Weights of a small mixture-of-experts language model, trained from scratch on English Wikipedia.
Size: 9 layers, vocabulary 2048.
Experts: 64 experts in each of 5 layers, 128 SwiGLU neurons an expert, 3 picks a token.
Training: a variant of Muon for the experts, 577M tokens, 8799 steps.
Below are experts of layer 6 (counted from 0) of a mixture-of-experts language model. Rows are named router (the router's row for the expert), gate (a neuron's input weights, with its number), up (a neuron's input weights, with its number) and show model dimensions 0-191. Each number is 50 + 10 x the weight over its row's rms, rounded and kept within 0 to 99.
Before each expert's rows: "mostly gets" lists some tokens that are sent to it at least half of the time. This comes from a sample of Wikipedia text that the model never trained on.

# expert 26
mostly gets: "ad", "t", "ber", " ent", " ext", " int"
router:55 55 56 37 48 45 54 49 54 55 59 62 48 62 49 48 56 64 57 55 48 48 60 43 32 52 56 50 44 35 67 62 57 43 30 46 39 33 60 53 48 58 57 35 40 66 69 48 60 36 45 50 59 47 52 61 57 52 32 37 61 65 49 50 32 48 36 49 66 50 38 52 55 42 47 56 63 57 54 49 50 43 49 62 50 59 49 61 40 47 55 46 50 36 64 65 43 54 32 40 34 65 40 52 59 64 37 56 35 43 46 55 67 47 40 40 43 48 46 71 38 62 38 34 46 70 49 47 41 65 60 46 44 39 50 44 43 37 55 66 40 56 37 47 61 54 53 54 57 62 50 40 44 45 77 50 57 47 66 49 53 31 60 69 54 38 64 60 47 58 66 66 46 43 42 36 58 66 49 61 65 37 62 51 39 47 49 35 71 49 54 52
gate0:46 48 35 40 53 43 44 43 16 65 41 63 43 45 60 50 56 66 55 43 46 41 38 44 41 49 35 47 44 41 33 50 66 52 61 68 40 41 59 64 51 46 61 46 48 59 70 47 56 50 44 48 41 59 58 53 47 49 37 43 70 38 53 44 61 52 61 60 46 53 45 59 41 52 49 56 60 42 41 36 42 44 43 63 39 49 54 39 58 59 69 54 49 33 64 45 46 45 51 56 27 46 52 53 40 59 62 44 49 43 61 53 59 60 57 35 29 50 35 55 56 34 44 70 64 60 59 49 39 57 47 59 55 71 70 58 47 38 47 47 60 45 56 57 38 50 40 44 32 61 52 54 34 41 58 47 66 58 44 43 40 34 46 46 52 49 63 56 50 53 57 56 71 52 40 48 55 43 53 45 61 41 70 38 33 28 61 57 50 47 62 34
up0:53 57 67 58 48 34 42 41 56 39 66 49 50 38 47 55 46 53 49 61 86 62 61 53 53 30 50 37 59 60 53 45 50 56 41 44 54 54 43 43 59 55 44 55 36 33 32 36 49 65 43 45 45 54 53 44 69 31 63 52 46 60 55 52 47 42 40 36 65 47 47 52 56 57 60 63 30 47 69 51 62 49 42 38 53 64 47 21 44 41 50 38 56 39 41 72 46 44 51 52 58 54 40 47 69 32 68 50 61 48 66 53 42 52 48 50 61 58 60 57 25 39 36 47 38 30 44 65 58 48 40 45 46 52 47 54 49 48 41 41 60 36 45 38 44 60 52 45 48 46 39 32 38 54 50 56 51 52 59 37 56 44 25 52 57 52 66 53 57 62 43 38 49 57 39 62 43 39 46 49 52 68 43 47 50 61 44 55 49 61 46 50
gate1:60 59 51 56 60 46 52 59 47 50 59 56 52 35 46 37 34 50 48 51 54 56 51 49 42 67 37 60 44 42 55 51 82 51 52 41 49 48 43 54 72 37 64 56 49 36 48 42 39 60 42 56 42 64 50 61 34 38 39 55 61 31 51 44 44 53 32 51 73 47 50 43 42 38 52 41 31 57 59 45 57 45 53 45 61 47 42 45 39 39 53 50 19 61 62 42 25 45 43 35 55 49 41 49 48 47 53 64 50 55 50 52 47 71 27 51 41 44 49 48 50 34 59 63 49 42 49 44 24 34 43 50 48 46 49 46 32 38 45 47 39 54 38 74 54 64 38 57 62 46 60 53 44 67 78 52 44 32 44 61 37 48 53 40 60 48 46 37 48 57 53 46 48 52 49 57 49 47 45 36 59 51 64 51 60 43 35 54 54 50 45 63
up1:44 44 61 45 55 66 45 53 52 59 46 35 44 30 64 71 53 67 58 38 30 45 56 59 51 35 51 48 46 56 44 29 31 51 42 46 38 63 56 60 42 40 41 53 47 70 64 40 52 48 69 46 50 52 44 58 51 45 45 47 41 45 49 55 44 42 41 62 48 65 44 58 68 54 58 45 81 54 59 36 53 62 38 48 49 64 51 67 72 54 59 45 57 56 47 35 58 63 49 47 65 36 55 45 48 41 45 30 59 60 29 43 50 32 67 56 57 54 72 47 73 49 46 46 48 57 53 44 55 57 44 53 63 52 52 45 38 57 51 65 61 56 46 50 53 35 70 58 46 29 32 61 44 49 45 38 40 52 62 42 52 63 53 52 45 40 50 44 56 56 36 39 45 67 55 44 58 49 42 38 50 49 35 45 57 45 50 51 38 58 53 56
gate2:56 51 56 45 44 50 51 41 63 64 52 53 45 45 53 40 57 53 55 59 49 59 34 70 59 55 41 40 53 37 52 51 61 42 48 54 52 60 33 80 42 37 41 50 63 53 49 34 46 50 36 45 61 40 42 56 52 68 51 31 44 62 61 50 30 46 37 40 35 27 42 39 70 49 50 50 43 48 46 48 56 38 47 69 53 67 54 62 45 55 58 55 47 52 71 39 59 43 45 50 48 45 43 52 53 42 59 69 56 31 62 48 36 67 36 48 51 54 57 67 46 44 56 58 36 55 54 45 51 62 42 45 42 58 54 47 65 54 60 70 48 62 24 66 73 39 50 55 56 50 60 50 71 36 49 48 52 55 56 51 40 66 44 51 38 35 58 42 50 62 44 62 40 56 31 46 47 56 49 45 46 49 54 59 38 56 46 59 34 57 70 57
up2:40 47 57 37 58 57 47 39 55 73 44 60 31 56 50 66 39 58 54 48 51 50 60 60 39 45 39 40 49 51 52 56 69 68 48 48 61 58 44 73 50 60 52 57 49 48 48 45 49 54 37 53 51 66 52 51 30 54 48 46 41 26 57 51 44 52 50 29 52 60 47 40 60 43 39 53 43 37 60 56 54 59 52 53 45 53 61 65 49 50 62 32 49 40 63 51 57 38 51 59 60 38 52 38 39 54 47 62 57 66 48 38 47 49 58 34 46 38 51 42 62 55 51 54 33 59 54 56 48 63 47 66 50 51 30 60 68 31 52 53 60 68 21 83 61 44 42 48 61 42 39 45 62 41 58 45 45 44 55 55 44 63 60 42 50 47 75 50 56 52 50 49 44 53 36 45 51 47 20 41 35 53 55 49 38 60 55 48 59 49 46 32
gate3:41 44 43 59 57 50 53 75 66 48 52 44 57 63 55 47 37 58 51 32 51 33 58 56 66 55 50 59 59 62 53 42 63 49 40 54 44 34 31 62 65 57 38 57 68 62 51 42 59 60 69 53 63 53 58 52 39 56 53 56 56 33 64 42 47 54 39 35 40 39 36 74 58 55 46 49 54 56 43 37 59 46 59 69 53 46 51 57 35 37 49 62 50 62 35 51 50 46 57 43 48 52 50 52 64 73 58 39 39 45 52 60 47 40 37 43 45 45 78 40 63 52 49 44 36 50 53 49 51 49 58 49 47 56 42 32 52 42 59 48 47 46 48 68 54 57 61 59 35 54 52 26 46 38 40 49 41 58 43 51 37 56 51 76 63 61 62 62 58 58 55 53 53 57 55 55 47 47 45 43 66 44 46 63 45 42 49 53 49 28 69 72
up3:60 41 64 52 57 73 66 57 56 71 48 56 53 53 32 45 58 61 69 51 45 41 57 64 42 59 53 37 41 62 44 48 51 54 48 28 59 40 40 56 58 45 50 56 48 49 59 55 45 55 59 72 48 41 48 39 50 55 44 55 37 53 53 62 53 52 41 51 35 54 50 53 54 50 46 52 61 68 58 40 38 48 55 49 48 50 55 55 44 50 62 55 53 55 51 33 35 49 37 47 52 37 48 62 72 44 51 31 44 65 47 37 54 58 35 60 58 24 58 65 31 67 49 47 46 41 54 46 47 49 45 47 52 66 61 48 72 57 49 43 65 49 28 53 53 53 40 64 65 34 42 62 30 41 54 60 41 46 52 65 46 52 36 60 37 43 64 55 54 18 43 45 66 41 39 40 58 37 56 39 49 50 51 31 41 42 44 38 50 45 42 49
gate4:52 53 37 35 37 64 48 47 46 51 46 54 46 47 70 58 52 70 48 60 66 42 37 60 49 31 50 41 63 35 41 65 57 54 39 45 40 52 19 48 57 42 49 55 40 43 60 71 48 52 47 49 53 58 39 36 61 56 44 49 39 44 53 53 37 46 50 43 51 53 35 38 46 56 47 29 49 62 64 32 70 54 37 52 42 56 60 40 57 44 41 49 42 38 49 51 49 47 51 52 37 31 55 52 57 60 63 42 42 33 52 49 54 41 64 70 42 68 44 51 56 47 48 53 46 49 66 59 53 49 52 71 54 40 64 61 48 44 52 39 51 26 58 38 44 72 49 68 54 34 51 55 70 59 47 67 55 55 35 51 49 25 55 47 53 49 51 57 51 60 49 56 57 47 59 57 49 48 52 38 72 52 57 58 57 35 36 62 63 64 51 51
up4:49 51 41 46 27 67 63 45 47 55 50 41 36 46 43 55 58 65 30 32 67 60 47 59 53 55 68 31 53 59 48 55 33 59 43 49 41 51 59 49 54 54 57 42 64 50 42 30 53 53 53 60 64 55 56 43 50 47 66 53 58 66 19 55 32 54 42 43 40 57 43 50 43 58 65 53 53 40 45 58 53 42 55 73 41 51 57 43 39 26 35 49 59 60 32 68 30 49 41 50 61 56 53 56 48 51 50 59 50 52 49 47 36 41 43 59 62 59 51 37 48 53 60 50 44 49 34 53 78 60 48 47 74 40 51 66 51 68 52 55 57 42 57 24 45 42 58 51 62 55 46 40 58 38 50 43 43 59 44 42 53 43 41 51 41 46 46 55 63 58 62 40 49 46 55 52 49 57 58 51 45 45 65 53 38 58 62 43 33 60 40 62
gate5:64 44 56 42 50 42 47 42 49 46 85 45 51 47 59 54 38 61 41 44 48 58 72 61 39 57 57 48 26 63 48 58 47 57 58 42 57 48 43 43 51 23 42 53 58 62 67 54 54 49 46 64 36 47 60 52 78 64 44 50 54 32 48 44 48 52 58 45 42 51 39 51 35 56 36 42 43 59 64 31 51 42 45 51 59 61 52 48 42 46 31 50 47 48 46 44 35 47 56 57 43 35 27 56 65 52 49 50 65 45 51 57 45 37 47 46 39 65 54 52 60 58 51 44 36 43 53 41 68 54 63 49 53 41 57 58 47 55 58 57 56 48 63 38 50 53 41 53 53 72 53 71 69 60 60 30 54 34 60 62 48 67 54 59 59 57 20 53 60 48 42 54 40 53 46 47 46 46 46 38 50 67 46 39 63 51 55 55 49 46 51 65
up5:45 57 31 38 48 39 39 43 36 56 46 62 54 58 70 44 50 53 50 48 40 64 66 63 36 56 38 42 36 44 24 40 45 54 78 45 43 39 35 51 51 59 48 37 44 64 54 54 40 50 57 51 47 53 49 40 53 53 50 39 56 33 50 61 41 44 43 52 55 45 53 40 36 61 70 58 54 48 65 52 50 58 31 70 54 45 40 64 39 69 54 50 43 54 40 55 51 62 59 62 50 58 46 45 59 49 33 46 57 43 55 53 47 65 45 56 48 67 41 42 52 40 59 42 39 47 47 42 45 52 55 31 29 34 61 54 59 59 44 53 52 47 54 48 64 41 61 56 57 52 33 67 45 48 49 57 57 79 67 53 54 40 52 56 45 57 38 63 57 59 36 75 47 52 55 55 53 59 69 46 58 60 53 33 67 64 56 46 67 39 45 50
gate6:54 52 47 60 63 64 57 42 40 55 47 47 51 42 44 48 43 54 51 41 56 59 57 54 61 44 50 58 59 57 47 39 34 33 50 63 43 43 46 68 51 51 49 59 44 66 66 56 61 41 43 59 52 50 43 35 72 47 52 45 50 45 41 48 47 62 47 49 38 29 60 35 61 54 40 62 52 46 36 49 43 41 58 59 54 49 46 54 51 56 57 36 58 60 46 54 66 38 65 51 46 58 40 46 49 48 49 50 55 28 50 40 38 40 61 38 50 61 51 47 64 47 51 44 35 61 43 48 57 57 46 44 68 46 42 68 57 47 55 62 36 65 58 46 46 65 68 42 57 28 56 31 36 36 48 45 63 43 32 80 28 59 64 46 49 41 40 51 33 63 38 63 47 44 40 38 49 33 59 60 52 60 55 32 70 43 43 44 59 34 67 59
up6:56 43 24 47 65 48 55 47 46 44 67 59 33 63 52 63 44 48 46 49 53 64 75 59 57 49 42 45 41 62 49 35 36 70 49 51 38 51 50 48 45 41 41 42 43 43 60 43 54 42 45 49 71 43 53 62 31 54 62 42 69 39 35 62 47 62 65 42 50 38 49 69 50 51 40 71 38 57 53 29 40 39 34 67 53 41 37 54 65 55 51 42 53 46 54 38 55 54 70 65 53 59 62 51 60 39 53 39 41 61 55 45 55 62 37 52 45 47 25 52 45 50 62 36 54 54 52 62 45 53 49 42 49 34 61 47 48 56 46 66 40 58 57 39 46 49 46 52 48 51 57 48 42 55 69 45 44 45 64 55 55 49 40 32 46 53 37 69 49 40 73 67 64 39 44 46 52 66 48 52 51 44 41 53 59 57 57 67 63 52 46 39
gate7:55 49 45 58 28 52 59 54 50 48 54 49 37 55 37 48 62 66 56 66 64 53 49 68 62 57 65 44 43 59 59 59 64 59 63 61 58 37 50 50 51 46 49 51 55 45 51 41 56 49 56 47 61 38 54 61 47 36 49 76 49 42 50 33 45 49 44 55 62 65 50 54 64 55 38 51 60 42 59 46 71 56 37 58 30 62 44 50 59 40 41 55 58 70 56 36 32 51 59 34 54 67 65 32 64 48 56 55 55 48 42 39 55 61 51 60 56 60 75 34 49 36 52 61 46 47 54 41 61 48 50 48 65 60 42 35 57 43 54 68 37 61 57 39 59 39 41 45 57 54 54 43 38 43 39 53 43 56 41 54 55 48 49 41 77 54 69 48 44 31 66 55 69 55 34 59 56 63 46 48 43 29 44 45 55 36 51 56 49 55 58 58
up7:55 56 50 43 48 67 50 58 58 52 62 46 33 55 46 47 52 54 55 52 48 50 47 61 61 51 43 58 50 48 46 52 67 50 65 58 54 48 50 53 50 37 56 57 29 44 55 40 66 62 39 39 53 29 56 47 58 34 37 55 55 63 57 39 53 49 41 67 67 64 57 56 60 50 38 49 50 61 51 51 67 42 54 56 37 66 49 50 54 57 45 51 37 67 61 64 50 72 68 53 53 49 29 38 64 43 70 45 52 35 60 38 66 40 36 58 48 45 69 31 53 59 59 49 50 52 54 43 71 32 54 52 44 64 30 52 54 53 57 61 25 50 62 36 60 38 51 52 59 58 69 41 39 44 48 42 62 59 45 51 63 41 53 55 58 43 36 46 48 43 63 52 51 52 56 51 55 56 45 38 35 32 48 28 62 60 41 53 62 69 55 61
gate8:48 57 58 46 68 43 49 49 43 47 56 56 42 57 56 54 64 46 55 59 38 39 34 48 68 50 50 47 50 53 49 55 55 60 47 64 70 50 45 59 44 73 56 60 49 48 39 34 61 45 52 44 48 48 41 48 50 66 34 51 56 52 28 39 59 27 57 43 52 41 49 47 39 46 52 36 35 39 33 53 60 45 56 81 75 65 54 58 70 50 50 56 49 50 54 49 67 52 53 41 42 40 57 62 57 61 50 55 40 40 46 45 54 43 69 50 58 43 41 49 51 57 49 45 55 63 51 44 46 56 53 72 39 45 42 43 50 56 42 57 46 51 49 47 76 46 50 48 45 44 39 59 54 75 85 46 53 36 54 44 66 45 47 53 45 52 46 45 45 48 45 63 50 52 49 49 37 35 41 60 58 45 44 38 24 40 48 53 59 59 79 62
up8:40 45 49 58 41 32 51 61 54 49 58 57 41 43 75 27 53 54 52 47 41 27 69 49 53 40 47 65 54 56 42 47 34 46 45 47 43 56 51 50 55 45 47 55 72 63 57 77 54 55 46 62 56 60 35 41 66 59 47 65 48 63 40 35 52 58 47 61 47 70 41 43 71 35 52 63 36 62 33 44 51 51 37 42 56 54 55 58 56 54 42 62 60 37 31 39 53 62 57 53 53 34 51 49 44 52 50 44 49 32 49 36 50 35 55 40 59 33 52 56 73 46 50 61 30 50 42 62 50 43 51 54 46 43 50 62 56 46 44 27 61 44 37 49 36 42 47 46 68 55 45 45 50 50 58 50 57 54 62 46 46 58 39 44 36 64 53 42 47 52 37 35 43 32 36 69 60 52 41 49 46 47 35 47 34 45 64 58 45 48 45 48
gate9:54 50 34 57 55 48 45 41 33 47 63 74 53 33 35 49 48 61 59 35 38 45 52 55 36 42 45 65 42 36 54 57 55 56 56 46 48 48 39 53 48 65 54 62 48 55 66 60 62 58 55 44 56 63 34 52 39 63 67 56 57 55 56 47 68 45 31 48 60 51 50 50 52 52 48 50 30 47 56 45 57 36 42 67 68 79 37 61 48 48 53 45 30 58 57 44 37 48 56 49 61 52 51 53 58 49 50 57 68 41 57 72 43 74 50 55 43 27 50 58 50 51 50 51 47 51 63 25 56 50 29 56 67 48 61 33 56 38 49 59 45 53 57 34 44 49 30 42 51 54 49 41 46 47 52 57 71 56 48 44 25 60 68 50 64 58 48 36 52 38 60 56 45 49 61 49 43 52 57 48 47 68 50 52 50 52 38 51 56 54 42 38
up9:51 71 52 51 47 36 51 57 48 39 51 45 49 68 53 57 56 41 52 42 56 60 43 48 44 50 63 51 28 35 58 56 50 45 43 45 56 60 54 54 41 43 52 50 52 61 44 63 35 37 68 52 60 59 51 47 64 58 51 45 75 49 71 57 43 37 45 45 61 68 51 51 70 47 56 56 52 53 43 68 53 66 28 28 50 48 46 59 61 42 52 61 59 38 42 45 37 42 34 51 43 41 49 34 63 49 54 63 50 51 37 71 41 36 51 47 65 28 25 49 41 55 39 32 46 58 45 48 70 27 44 45 38 33 56 49 69 58 35 46 46 55 42 53 43 39 52 38 58 53 55 51 53 43 47 48 53 56 51 40 50 54 45 47 76 51 45 40 56 57 50 48 43 49 48 64 64 47 58 41 29 46 43 50 45 53 65 62 37 46 39 34
gate10:46 62 48 60 54 59 39 42 31 50 38 51 39 75 63 67 44 50 24 43 59 52 52 56 31 71 36 72 47 73 36 70 45 42 58 57 31 46 37 50 46 58 51 39 46 47 70 51 62 44 47 41 52 59 33 65 49 50 41 63 41 60 50 31 54 45 56 35 39 43 43 58 47 64 36 46 60 49 26 49 58 70 54 58 50 44 56 51 63 30 61 49 39 50 37 37 52 57 42 35 52 65 52 51 49 62 47 48 46 37 42 51 49 52 38 46 60 43 44 44 52 44 65 45 45 51 60 46 60 49 58 41 50 52 45 59 41 56 53 56 34 62 55 22 52 52 43 62 62 34 44 39 64 42 41 49 58 51 52 45 64 54 51 55 48 47 41 51 49 59 50 60 41 50 40 48 55 65 50 54 23 55 40 49 39 65 44 46 55 56 51 58
up10:37 47 39 47 61 58 48 55 39 64 50 41 50 56 46 41 51 50 41 53 18 42 49 47 35 40 47 28 44 54 62 64 29 42 21 37 51 60 50 38 48 37 48 53 44 53 48 49 32 53 52 60 55 48 50 39 45 51 48 60 47 44 50 35 41 38 52 44 38 45 59 53 44 44 71 54 52 39 42 39 52 45 42 48 41 27 64 62 48 47 64 45 58 50 41 50 56 45 39 53 39 59 53 52 37 50 63 42 49 45 43 74 47 43 57 48 69 36 51 64 60 60 48 41 43 39 61 56 56 59 52 57 53 52 46 33 60 33 48 61 56 68 58 46 33 53 35 44 43 45 65 48 39 56 54 58 45 39 54 50 38 41 60 40 56 69 71 27 44 63 52 63 58 46 48 40 35 59 43 42 60 53 54 54 28 33 45 51 68 47 51 36
gate11:49 49 38 59 47 57 53 43 37 53 58 65 46 58 40 40 43 60 50 59 57 56 76 55 52 60 44 47 66 67 46 38 56 68 35 44 57 50 67 43 65 56 44 66 54 35 52 75 62 28 37 51 54 52 35 61 48 53 38 53 51 52 51 51 51 51 49 45 48 52 53 51 27 57 46 52 44 55 41 54 49 61 36 43 48 52 37 39 68 56 49 38 36 54 43 45 63 56 52 39 37 70 61 47 45 46 54 53 59 38 36 46 43 54 60 41 56 53 45 47 49 34 48 41 58 56 55 33 68 47 59 53 65 46 56 32 35 58 49 41 58 68 40 36 53 53 46 47 31 50 54 38 34 61 51 60 49 38 64 67 40 55 33 59 55 48 50 57 58 71 36 48 55 48 55 72 42 74 38 50 61 31 66 52 40 54 53 43 50 67 48 57
up11:60 63 57 61 54 43 37 69 39 44 39 67 51 52 48 37 46 27 48 42 49 52 52 68 49 54 55 69 48 47 42 52 48 54 22 47 60 43 51 61 56 67 59 49 58 40 37 60 63 58 70 47 45 62 65 66 54 37 30 35 48 35 49 47 60 54 50 53 66 52 41 61 50 47 44 47 53 46 50 42 33 64 39 42 57 58 43 43 64 45 44 44 65 47 49 36 47 55 51 47 27 56 43 35 50 52 46 62 54 45 59 51 56 52 48 50 63 67 41 57 51 43 50 58 58 48 37 62 49 42 38 47 43 58 58 65 49 43 47 44 54 45 38 46 57 53 51 40 37 66 49 66 53 37 52 53 51 54 67 44 44 56 38 60 69 33 39 50 61 60 53 28 43 45 57 47 55 34 52 65 72 61 51 31 37 61 58 45 49 70 25 59
gate12:53 43 51 45 34 52 40 56 74 58 40 48 57 61 56 53 48 55 47 62 68 45 60 44 50 44 50 48 49 48 50 34 49 47 37 39 49 52 23 60 62 56 50 56 51 42 71 52 45 61 55 59 53 68 27 41 46 42 36 66 40 58 48 72 53 29 58 53 48 48 51 44 39 38 62 58 38 58 55 39 59 61 61 59 66 55 60 56 35 50 29 56 35 49 48 41 54 69 56 28 52 49 37 52 48 49 50 41 68 37 50 54 45 64 47 42 75 42 36 66 48 52 72 52 49 46 44 42 50 56 43 54 43 52 71 28 51 49 41 66 53 44 65 47 46 68 50 49 49 54 42 57 59 50 64 65 53 53 53 57 55 56 49 67 52 39 54 56 59 62 48 42 39 65 59 52 62 38 56 47 69 52 57 48 42 43 30 57 37 47 56 52
up12:59 51 53 64 43 53 46 58 53 48 56 52 49 42 46 61 49 54 44 54 48 35 63 45 63 50 55 59 56 42 46 56 50 39 61 52 51 49 64 52 44 45 53 49 43 53 52 33 53 47 55 43 67 55 43 55 45 53 59 54 48 41 38 41 50 51 56 57 52 60 42 68 46 51 46 58 47 54 52 50 53 57 29 60 67 40 52 54 46 45 58 56 61 55 52 33 46 67 51 39 63 39 45 36 51 56 41 65 39 52 47 69 55 70 41 62 52 68 58 18 49 46 47 46 43 36 51 44 50 42 60 35 31 55 64 59 54 69 58 48 50 43 54 72 39 61 82 52 51 67 46 57 81 55 59 62 50 35 56 59 42 60 55 70 56 52 48 30 57 62 51 34 68 56 64 40 47 55 35 51 45 49 43 35 29 62 53 31 33 63 45 60
gate13:70 48 51 53 31 45 66 64 62 63 57 37 52 51 52 36 59 48 30 66 54 46 58 34 39 43 34 63 50 56 50 39 47 61 48 68 45 54 63 49 29 46 51 46 51 58 43 47 51 43 40 40 79 48 49 44 53 63 46 45 54 46 56 36 51 36 50 33 48 45 41 49 56 57 55 62 60 56 43 65 56 37 53 60 56 32 43 53 52 32 51 46 65 51 66 50 49 56 56 34 61 37 47 53 62 43 64 53 45 52 56 49 53 50 45 53 35 47 57 54 42 59 70 33 60 62 49 54 66 43 51 33 50 37 53 58 50 44 62 68 54 57 51 66 64 55 36 56 35 43 38 70 54 49 52 52 48 34 43 70 54 63 36 45 53 45 54 55 47 55 53 63 40 57 49 39 32 40 30 62 59 52 67 35 44 56 66 62 46 65 65 48
up13:43 57 40 68 82 51 44 48 37 52 61 57 68 40 37 57 49 49 59 48 48 62 54 38 57 52 57 52 41 51 56 51 36 41 55 40 45 52 39 26 56 52 33 41 62 44 49 52 39 55 64 50 49 41 50 60 54 53 42 43 57 55 72 42 38 56 56 53 54 44 53 44 42 65 50 29 44 36 42 40 35 45 45 60 48 45 35 52 53 54 75 48 49 32 58 28 36 52 56 41 66 35 44 48 32 40 62 67 56 62 47 56 57 55 53 54 59 31 38 41 32 55 61 41 57 58 45 32 52 62 44 63 58 53 35 51 66 60 61 48 42 48 42 73 54 61 31 54 47 59 54 32 55 48 57 57 46 50 55 37 41 59 54 59 54 66 68 40 62 52 45 52 49 47 56 46 30 54 54 49 41 34 53 38 55 52 63 62 51 52 49 42
gate14:54 49 61 40 42 39 76 70 51 57 47 36 32 57 50 78 60 38 50 52 51 58 45 52 54 47 53 66 39 50 59 59 41 54 31 52 52 42 52 44 37 39 63 32 64 49 49 44 60 41 34 56 58 31 36 44 67 47 52 49 47 41 55 47 57 41 44 40 46 44 37 61 59 62 38 55 45 57 35 62 39 60 40 46 82 55 63 29 43 53 64 46 34 62 48 25 55 59 54 45 59 65 54 52 51 56 50 56 45 39 51 46 51 43 44 56 52 46 46 52 44 50 53 41 39 52 49 65 58 57 34 35 56 55 41 57 63 55 62 74 58 52 63 65 34 33 52 74 44 43 57 64 46 49 52 48 42 56 60 55 31 48 55 49 57 60 46 49 55 51 49 47 57 43 57 45 41 44 36 46 54 45 62 33 38 48 53 45 44 55 62 36
up14:48 62 48 43 77 62 40 58 38 33 61 70 44 57 66 56 54 66 45 40 38 55 61 50 51 48 42 35 46 63 42 59 46 74 52 53 46 59 36 40 46 49 32 60 44 45 43 63 73 47 52 63 46 53 44 59 56 50 45 65 63 61 59 41 48 52 62 47 38 38 53 62 37 54 45 38 37 25 49 38 53 47 41 40 42 41 35 54 46 38 36 57 44 42 39 30 43 42 74 47 52 43 52 44 53 62 32 37 56 52 64 38 61 39 61 50 44 56 51 61 56 53 47 41 58 49 45 31 60 66 55 61 41 40 25 31 39 36 48 59 50 57 39 50 47 58 57 50 51 35 66 39 48 65 46 51 51 49 56 57 57 55 47 36 49 68 62 51 42 57 41 61 45 54 61 48 39 39 42 51 61 46 40 55 46 39 59 54 50 46 59 57
gate15:41 52 51 59 44 55 67 51 43 46 55 51 54 54 57 54 42 54 55 47 56 33 39 62 71 36 43 69 49 46 41 44 53 52 45 49 55 67 54 53 58 31 51 48 55 43 52 61 46 50 51 42 33 51 52 33 37 48 36 52 53 39 31 54 43 50 41 33 57 42 60 50 46 49 55 61 37 47 68 63 76 38 58 54 62 47 55 48 50 44 43 39 56 50 38 53 40 54 49 46 59 62 46 48 46 61 45 41 39 79 47 57 52 56 54 30 34 46 47 60 61 40 44 35 30 52 67 45 60 53 56 48 46 57 50 50 51 56 42 76 57 65 32 61 25 41 40 55 61 60 53 58 52 52 48 67 55 46 55 56 49 46 54 67 59 57 44 78 68 46 58 62 49 30 52 34 51 64 34 49 68 36 51 71 46 54 56 53 63 55 44 43
up15:48 49 38 63 33 52 56 56 44 40 56 49 48 47 52 44 40 45 50 48 44 43 58 58 50 35 50 53 54 46 37 49 65 35 45 49 59 47 62 48 45 67 56 61 55 53 52 34 32 60 76 43 55 54 47 33 47 57 42 44 30 51 46 48 49 52 63 37 52 44 58 50 60 37 66 50 47 54 47 52 50 42 30 65 37 55 44 78 45 50 51 50 38 44 44 64 59 53 52 63 53 55 44 63 55 67 31 54 43 52 38 65 60 47 46 51 52 43 57 22 34 57 26 63 62 38 61 62 49 39 54 53 39 51 59 51 39 53 53 63 41 54 45 45 61 51 43 40 59 55 58 47 39 47 60 45 24 31 62 53 55 43 37 64 61 43 29 73 60 48 58 55 50 58 36 63 43 53 42 72 60 41 55 38 47 30 44 52 63 49 48 40
gate16:49 32 48 59 66 51 63 55 43 41 39 62 44 61 58 57 64 53 53 52 47 78 45 41 53 50 37 53 47 51 43 50 48 36 56 61 53 62 46 62 43 59 35 62 55 51 27 31 44 52 53 33 38 67 28 54 40 56 31 57 52 35 51 64 47 49 59 56 35 46 39 47 40 38 40 45 41 49 53 67 51 52 33 57 57 62 47 67 45 53 61 42 49 56 19 55 51 37 45 37 43 43 62 52 46 42 62 48 35 47 46 41 26 46 66 54 66 56 44 61 44 37 45 39 43 57 49 67 36 53 42 31 48 43 66 60 39 49 57 53 46 55 55 53 51 48 25 48 54 39 47 59 57 48 41 40 41 41 44 42 41 28 43 57 43 35 46 53 45 60 54 55 65 47 42 50 40 36 49 43 52 41 48 42 59 51 36 37 64 65 47 43
up16:51 58 63 41 35 62 48 51 44 61 53 53 35 43 44 63 44 53 55 51 25 52 52 41 36 48 46 50 46 45 74 43 45 28 45 41 53 50 48 55 63 50 47 43 47 50 47 52 64 39 42 47 55 44 43 23 47 49 53 71 50 55 45 57 45 61 57 44 51 55 65 51 53 53 52 43 68 53 38 34 52 50 44 42 43 55 44 51 57 48 76 40 58 42 52 48 54 57 54 53 55 41 41 63 57 53 54 65 62 52 40 31 49 54 49 88 45 31 49 65 46 46 56 64 42 43 46 50 53 52 37 59 56 56 29 42 32 39 45 54 55 52 68 57 40 38 63 55 57 57 65 52 42 53 73 48 36 53 55 59 67 53 54 58 50 59 60 56 55 62 66 49 51 56 53 46 50 47 46 69 59 49 65 77 44 53 58 53 21 51 51 72
gate17:55 37 40 64 70 55 59 45 43 50 53 50 40 50 51 45 34 49 40 64 65 59 49 64 43 41 59 55 41 42 72 55 49 53 51 42 58 53 33 36 50 51 42 52 58 60 42 49 38 35 34 49 50 39 66 66 43 46 45 47 69 51 69 43 57 42 54 42 49 50 37 56 64 41 55 41 62 59 57 25 55 61 38 46 39 60 50 24 43 49 57 57 72 55 62 46 42 35 46 61 40 47 53 42 30 57 38 45 69 49 47 47 45 58 55 37 50 50 51 59 60 51 51 42 57 73 53 53 34 64 42 45 48 66 52 40 53 61 53 56 52 52 52 65 58 45 44 50 61 45 65 39 44 42 33 60 93 61 54 59 44 51 51 32 47 53 47 42 54 52 46 56 53 54 44 53 61 36 46 54 59 64 42 43 60 57 53 66 46 58 67 50
up17:53 54 48 32 75 50 78 48 34 29 62 56 35 58 64 52 52 38 50 51 55 53 47 47 68 54 38 48 63 51 49 46 49 67 54 55 42 53 35 61 52 61 39 44 55 56 43 43 38 59 39 54 53 61 69 56 30 45 58 52 36 47 52 51 52 42 53 30 28 60 49 39 39 52 43 55 53 31 47 44 42 52 46 40 56 45 54 50 49 46 36 32 38 60 56 26 44 53 47 43 32 52 55 59 39 57 61 53 44 62 56 57 54 64 70 39 61 42 40 54 52 52 42 46 57 55 51 40 47 66 39 66 55 40 39 45 60 54 52 50 40 69 53 62 46 64 33 53 40 37 44 36 37 45 49 39 61 55 48 54 51 53 60 50 55 49 67 28 68 41 57 51 54 58 34 42 51 68 66 46 58 51 64 47 54 47 54 47 73 53 62 60